python train.py --n_experts=32 --experts_per_token=2 --d_expert=352 --normalize_top_k=false --seq_len=1024
Below are experts of layer 6 (counted from 0) of a mixture-of-experts language model. Rows are named router (the router's row for the expert), down (a neuron's output weights, with its number) and show model dimensions 128-191. Each number is 128 + 32 x the weight over its row's rms, rounded and kept within 0 to 255.
Before each expert's rows: a language model's description of what the expert responds to. This comes from a sample of Wikipedia text that the model never trained on.

# expert 24
It responds to: Clause-opening function words
router [ 94 147  91 140 130 125 104 177 105 116 115 167  81 175 110 115 111 128 186 107 111 138 109 102 126  77 158 152 124 156 133 139 124 173  86 152 104 121 106 119 130  95  94 128 165 101  87 151 129 159 170 172 112  76 117 106 150 116 116 226 151 130 125 164]
down0 [132  43  89 127 139 133 124 133 144  88 156  74 140  64 175  67 141 135  77 125 138 119 179 129 111 133  94 161 158 189 122 119 114 116  39 151 180 121 139 150 160 134 196 135 104 118 154 151 152  88 177 110 172 188 151 203 117 100 140  72 129 113 138 163]

# expert 22
It responds to: Personal name parts
router [140 103  73 129 145 169 110 128  92 101 118 119  97 170 102 134 131 166 119 159 146 105 103 105 149 113 164 119 103 125  88 157 166 125 125  96 136 114 121 121 161 116 124 121  94  90 131 144  72 119 188 112 142  96 104  72 158 163 201 144 181 141 129 156]
down0 [108 144 133  87  94 157 153 162  47 126 189 106 104 100 119  67 128 158 139  90 158 111 125 120  99 138  64 151 127  72 189 123 107 120 123 128 150 112 113  92 135  90  78 117 154 186 102 154 126  91  84 182 126 165 130 127 137  97 124 117  85  97 130 186]

# expert 1
It responds to: Name-initial capital letters
router [ 93 125  59  93 159 164 115 118 120 101  98 152 103 140 142 120 125 205 156 162 150  68 124 144 121 105 143 109  78  76  79 148 144 134 141 107 125 146 157 139 154 107  74 160 137  96 150 188 113 143 147 138 131 113 129  89 144  92 185 118  94 133  98 139]
down0 [151  69 146  72 196 183 144 158 121 109 111 151 138 149 134 120 152 113 120  99 145  82 119 123 121 117  79 145 208 112 163 156 149 111 133 121 174 140  80 152 188 130 129 134 153 120 147 139  67 127 144 132 116  86 122 101  38  54 104 117 158 151 120 163]

# expert 0
It responds to: Personal name tokens
router [104 151  60  93 138 145 121 150 123 102 138 140 104 134 108 141 133 164 162 181 141  79 103  93 149  66 165 149 100 115  78 157 142 157 136  88 103 152 146 148 167 146 130 157 137  83 157 140 125 163 158 154 172  60  88  90 171 129 193 119 154 125 150 165]
down0 [112  60 186 147 124 191 163 147  80  70 109  82 129 108 125  83 163 134 152 134 133 115 137 177 144  92 113 116 159 129 113 116 164 137 146 109 138 129 176 138 210 108 144  87 147 101 131  90 110 131 118 101  87 116 143 176 145 144 127  80 187 126 136 154]

# expert 5
It responds to: Family and life-status words
router [101 111  49 137 134 125 131 165  80 137  78 143 110 166  73 171 120 159 136 166 161  90 113 165 136  97 168 156  62 139  64 139 165 186  64 144 132 178 148 127 141 145  98 128 204  99 161 162  87 160 171 133 112 148  80 121 144 138 163 196 168 116 151 114]
down0 [153  54 119 163  86 145 171 156 127 184 113 110 129  42 162 110 113  88  98 116  92 126  68 156 147  93 147 137  85 138 125 171 169 116 117 160  95 151 169 136 140 137 140  93 157  77 133 136  82 139 102 128 163 101 197 150 171 132 154 145  84 139 158  64]

# expert 14
It responds to: Possessives and name endings
router [ 58 154  74 124 120 179 130 168 109 142 140 123  66 123 136 146 104 171 172 139 152 102 122 135 162 119 139 130 121 162 133 107 130 140  99 113 116 180 103  88 147 155 100 155 143  73 141 130 156 173 142 124 143 146 128 123 202 171 156 130 183 103 154 146]
down0 [120 177  93 116 155 159 106 110 147 127 124 126 122 120 106 205 123 125 137 140 145 171 178 175  95 162 115 118 106 121 110 200 103 117 143 119 156 123 133 132  97  94 121 126 125 110 118 113 123 115 132  91 150  70 124 133 109  89 128  97 164 162 164 102]

# expert 21
It responds to: Spaces, possessive pronouns
router [116 122  66 124 186 199 134 137 121 140 156 142  63 115 161 164 132 137 166 199 111  64 146  96 129  97 143 126 100 120 129 133 141 151 112 104 134 130 143 119 165 135 112 141 120  76 128 126  95 176 165 157 129 106 138 116 151 164 196 226 155 106 114 104]
down0 [ 82 187 120 185 190 126 165 145  86 120  99 145  89  71  80 120 100 135 173  89 121  96 126  64 115  73 187  96 179 143  97 138 150 183 153 144  78 119 111 162 125 144 135 150 136  52 147 142 102 147 131 115  75 112 173 164 105 139 132 147  75  73  80 127]

# expert 23
It responds to: Table cells, name fragments
router [ 71 146 118 108 144 182 142 136  76 111 119 123 103 139 141 167 143 139 129 143 115  76 140 126 164  70 162 147 116 150 105 162 160 179 129  81 114 172 145 131 163 107  65 145 206  82 129 183 125 189 192 140 168  99 132  95 189 147 146 139 200  94  95 174]
down0 [117  91 117 131 106 120  73 106 124 109 115  90 147 166  65 103 128 120 177 130 147 117 145 112 162 148 127  82  97 187 140 150 135 160 104 104 114 109 183 152 153 115 128  84 148 183  78 151 154 111 114  75 132 145 101 123  89 112 105 149 140 118 152 171]

# expert 18
It responds to: Infobox field starts
router [115  85  72 143 115 153 112 166 140 153 143 143  83 173 179 123 132 191 137 162 130  87 114 161 172 110 167 144  57 111  63 155 110 183 112 104 164 127 143  61 143 167  96 154 186 132 136 138 110 138 139 164 126  76 138  97 145 149 149 148 162  97  96 112]
down0 [109 127 138 138 157  99 162  93 140 116 109 126 111  73 158 148 108  95 109  85 146  98 207  95 133  83 146 175 120 122 103 107 111 169 159  96 103 149  90 131  59 175 161 120 124 180 159 135 144 200 119 139 135 130 159 176 142  89 106  88 103 112 122 165]

# expert 26
It responds to: Article lead descriptors
router [ 94 136 116 126 125 161 150 139 141 133  77 129  55 124 112 132 131 194  97 131 135 117 142 123 166 127 137 124 124 145  94 107 141 173  87  83 116 171 130  69 169 113 139 167 111  75 161 136 108 143 123 103  99 152 141 129 194 142 177 155 162 100 141  93]
down0 [130 110 124 196 108 174  89  68 120 118 182  92 180  69 137 128 101 143 151 128 135 140 158  94 105 131 127 150  95 165 107 127 126  83 134 216  92 131 112 158 115 119 133 134 134 106 105 189  93 108 117 133 111 149 140 138 129 132 113 131  73 117 151 135]

# expert 10
It responds to: Verbs and prepositions after subject
router [ 77 110  90 138 119 179 136 157 148 115 161  96  65 120 111 140 152 114 143 133 132 139 112 157 128  86 173 149 112  82  43 186 120 195  82 111  86 122 141  76 114 147 102 143 203 101 101 136  94 195 194 167 141  85 112 151 131 116 125 193 127  91 138 104]
down0 [128 149 137 118 114 164 141 134 120  80  75  90  78 134 120  99  96 110 156 122 131 108 161  72 148  99 154 126 138 208 121 167 166 142 146 101  56  94 153 133 111 128  86 141 115 185 131 127  33 199 166 125 205  34 127  91 153  77 131  91 154 109 145 178]

# expert 7
It responds to: Hyphens and list bullets
router [142 127  86 119 103 180 107 135 135 144 143 128 104 115 126 117 160 221 122 115 163  79 119 102 159 107 168 155 140 154 136 130 169 162  69 115  86 204 156  89 173  82 110 200 166  38 153 170 137 137 139 129 149  83 112 137 127 126 175 148 115 134 109 117]
down0 [107 155 153  89 125 185 141 131 118  60 149 178 125  80 148 149  81 111 101 119 115  72 130 131 161 144 143 106 141 117 148 126 128 171 161 138  90 126 152 125 171 108 134  75 144 145 156 118 101 133 143 110 119 169  71  86 189  89 172  93 110 134  87 147]

# expert 29
It responds to: Works and their titles
router [116  83 109 143 149 175 129 168 140 131 143 160 114  95  98 140 175 164  94 171 105 132 126 115 173 121 119 116 157 143  94 117 142 175  43 120 117 157 129  64 205 157 141 140 170 101 137 146 159 150 137 159 121 112  97  85 143 120 131 250 145 101  94 142]
down0 [139  62 145  50  95 114 170 123  83 108  70 124 101 131 120 139 138 127 157  88 161 177 160 121 174 157 105 120 140 145 123 161 141 136  82  92  91 168 109 156  85 128 106 133 133  76 123 148  78 169 117 159 114 156 124 118 168 130 169 105 148 123 167 119]

# expert 19
It responds to: Single digits and numbers
router [ 67 136  75 133 105 164 135 103 143 108 128 169  88 156 116 133 153 171 147 150 105 140  73 134 145 135 138 127 114 105  81 145 172 153  73 130 131 151 109 119 158 135  66 203 106  64 140 144 119 157 152 164 101  92 109 105 156 135 122 212 165 126 112 112]
down0 [116 119 128 124 105 163  58  76 136 118 145 117 181  93  99 109 109 129  48 115 172 122 118 129 129  88 141 159 149 157 140 139 118 123  97 113  73 127 140 108 126  66 125 112  97 122 136 119 168 169 148  65 159 133 101 128 125 150 173 132 112  91  73  87]

# expert 30
It responds to: Line and heading ends
router [ 95 110 110 118 150 134  90 152 119 154 111 129  65 110 126 130 143 153 181 130 120 104 124 132 138 105 164 122 144 109 104 193 154 124 118 106 108 144 117  89 184  72 116 171 145 133 103 162 119 148 174 170 139 109 105  91 154 171 199 214 142 102 107 156]
down0 [191  73 154 107  82 192 154 178  99 127 181  49 132  53 120 163 160 129 105 139  97 131 100 113 166  86 115 142 174 124 140 116  98 145 106 162  85 110 112 176 180 124 124 137 109 142 147 183  83 113  68 139 198 140 107 133 168 122 141 126 167 145 137 121]

# expert 12
It responds to: Table cell separators
router [ 85 119 100 122 155 187 115 168  82 151 109 136  88 137 131  82 109 186 140 118 155  90 103 102 128  96 218 130 108  88  82 183 128 115 130  97 123 182 108 136 137 119 116 182 158  81 129 196 104 135 151 129 105  79 122 101 148 129 122 222 154 163 102 143]
down0 [161 100 141  98 180 121  77 221 169  78  82 118 141 106  91 133 118 118 123  86 122 110  97 123 164 122 149 177 149 156 157 140 159 145 143 147  91  92 135 149  97 124 107 141 114 169 106 137 154  80 103 136 157 141  82 134 140  97 114 144 164 182 112 169]

# expert 27
It responds to: Word-internal fragments
router [ 96 158 117 159 108 168 129 134 161 111 159 110 117 156 126 161  95 162 111 120 148 132 120  91 135 159 178 149 175 150 100 145 144 122  37 119 162 127  89  98 155 116 136 152 149  47 130 164 192 135 190 117 132 100  67 114 127 177 138 110 139 134 163  91]
down0 [165 117 154 105  78  89  94  91  98 108  71 135  61 116 204 152 138 123  70 132 158 111 125  58 150 149 176 113 115 143 103 160 130 150  95 155 205 102 175  69 135 115 118 138 153  95 129 177 130  98 150 161  98 165  78 120  89 175 133 147 157 174 155 177]

# expert 20
It responds to: Final word of names
router [129  94  85  99 119 163 128 161 116  96 138 118  44 124 134 115 137 155 103 167 136  97  71 120 157  93 137 134 110 153  70 130 163 186 105 130 143 155 125 113 177 113 104 108 156  98 123 134 150 163 156 120 150 105 149 122 138 121 144 182 145  98 103 135]
down0 [126 138  81 137 137 186 200 102 190  72 119 104 124 137 127 111 116 177 136 116 112 148 100 114 158 117 144 132 109 166  98 162 113 187 110 127 142 142  99  83 179 131  97 121 107 139  81 136 107 139 139 175 112 178 143  74 121 125 112 121 163 133 112  60]

# expert 8
It responds to: Prepositions after phrases
router [ 59  96 102 142 127 145 102 125 129 110 149 113 123 144 136 115 161 131 135 161 117 118  66  56 133 105 196 178 148 112  63 169 150 168  82 138 107 169 146 129 148 162 120 137 130  95  96 179  98 159 179 190 135 109 115 130 128 100 165 215 144 119 160 123]
down0 [125 114 118 221 144 155 157 142 131 170 178 116  66 175 150  91 178  92  91 215 136 130  98 144  73  45 136 183 148 185 173 163 127 111 115 185  68 118 177 113 107 139 140 169 151 196 100 120 132 132 176 100 185 147 130 113 135 140 137  99 197 118  87 103]

# expert 3
It responds to: Table numeric cells
router [ 82 131  84  85 147 159 135 170 134 141 123 116 103 122 125 128 112 165 188 160 154 122 108 114 135  96 179 131  68  90 104 154 151 175  86 162 108 126 117 143 176  94  92 192 164  98 146 157 116 185 183 137 116  59 108 104 149 126 159 255 159 124 123 151]
down0 [124 109 120  39 124 164 132 137 125  60 143 179 157 121 152 124 133 145 169 175 125 101 139 142 173 150 104 137 120  94 154 106 112 202 134  89 126  88 120 138 118 134 138 164 168 111 118 157 126 142  97 111 170 118 147 189 201  87 156 130 190 154 143 148]

# expert 6
It responds to: Clause-joining punctuation
router [ 89 149  94  97 170 123 119 142 132  98 133 134 110 118 136 139 133 119 157 155 141  68 129  67 136 103 168 127 101 139 104 162 137 165  82 121 122 156 101 103 144 146 139 126 184  96  94 163 126 128 145 152 101 122  74 135 162 115 127 208 140 121  85 139]
down0 [142  84 172  93 151 139 124 119 138  81 163 101 155  98 125 159 129 154 178 118 121  60 144 106 150 137 100 139 142 137 144  66 150 112 124 187  94 140 150 113 149  85 147 111 162 127 137 101 141 151 138 114 140 101  74 107 127  43  50 152 122 154 115  85]

# expert 2
It responds to: Definite article "the"
router [ 77  88  95 101 124 199 123 120 117 147 125 143  48 113 169 105 146 180 110 131 126 102 120 143 117  67 130 117 138 166  80 143 150 174  93 112  74 156  93 157 139 131 122 124 139  45  96 159 139 145 132 137 136  37 160  98 149 148 134 236 111 135  89 144]
down0 [ 91  81 152 128 141 127 132 140  95  99 119  64 155  82 104 117  94 136 142 138 102 135 130 140 152 164 112 101 115 148 131 132 178 157  87 133 137 184 123 137 113 137 131 180  90 147 121 163 168 114  96 110 104  94 145 130 154 159 108 130 117 118 163 154]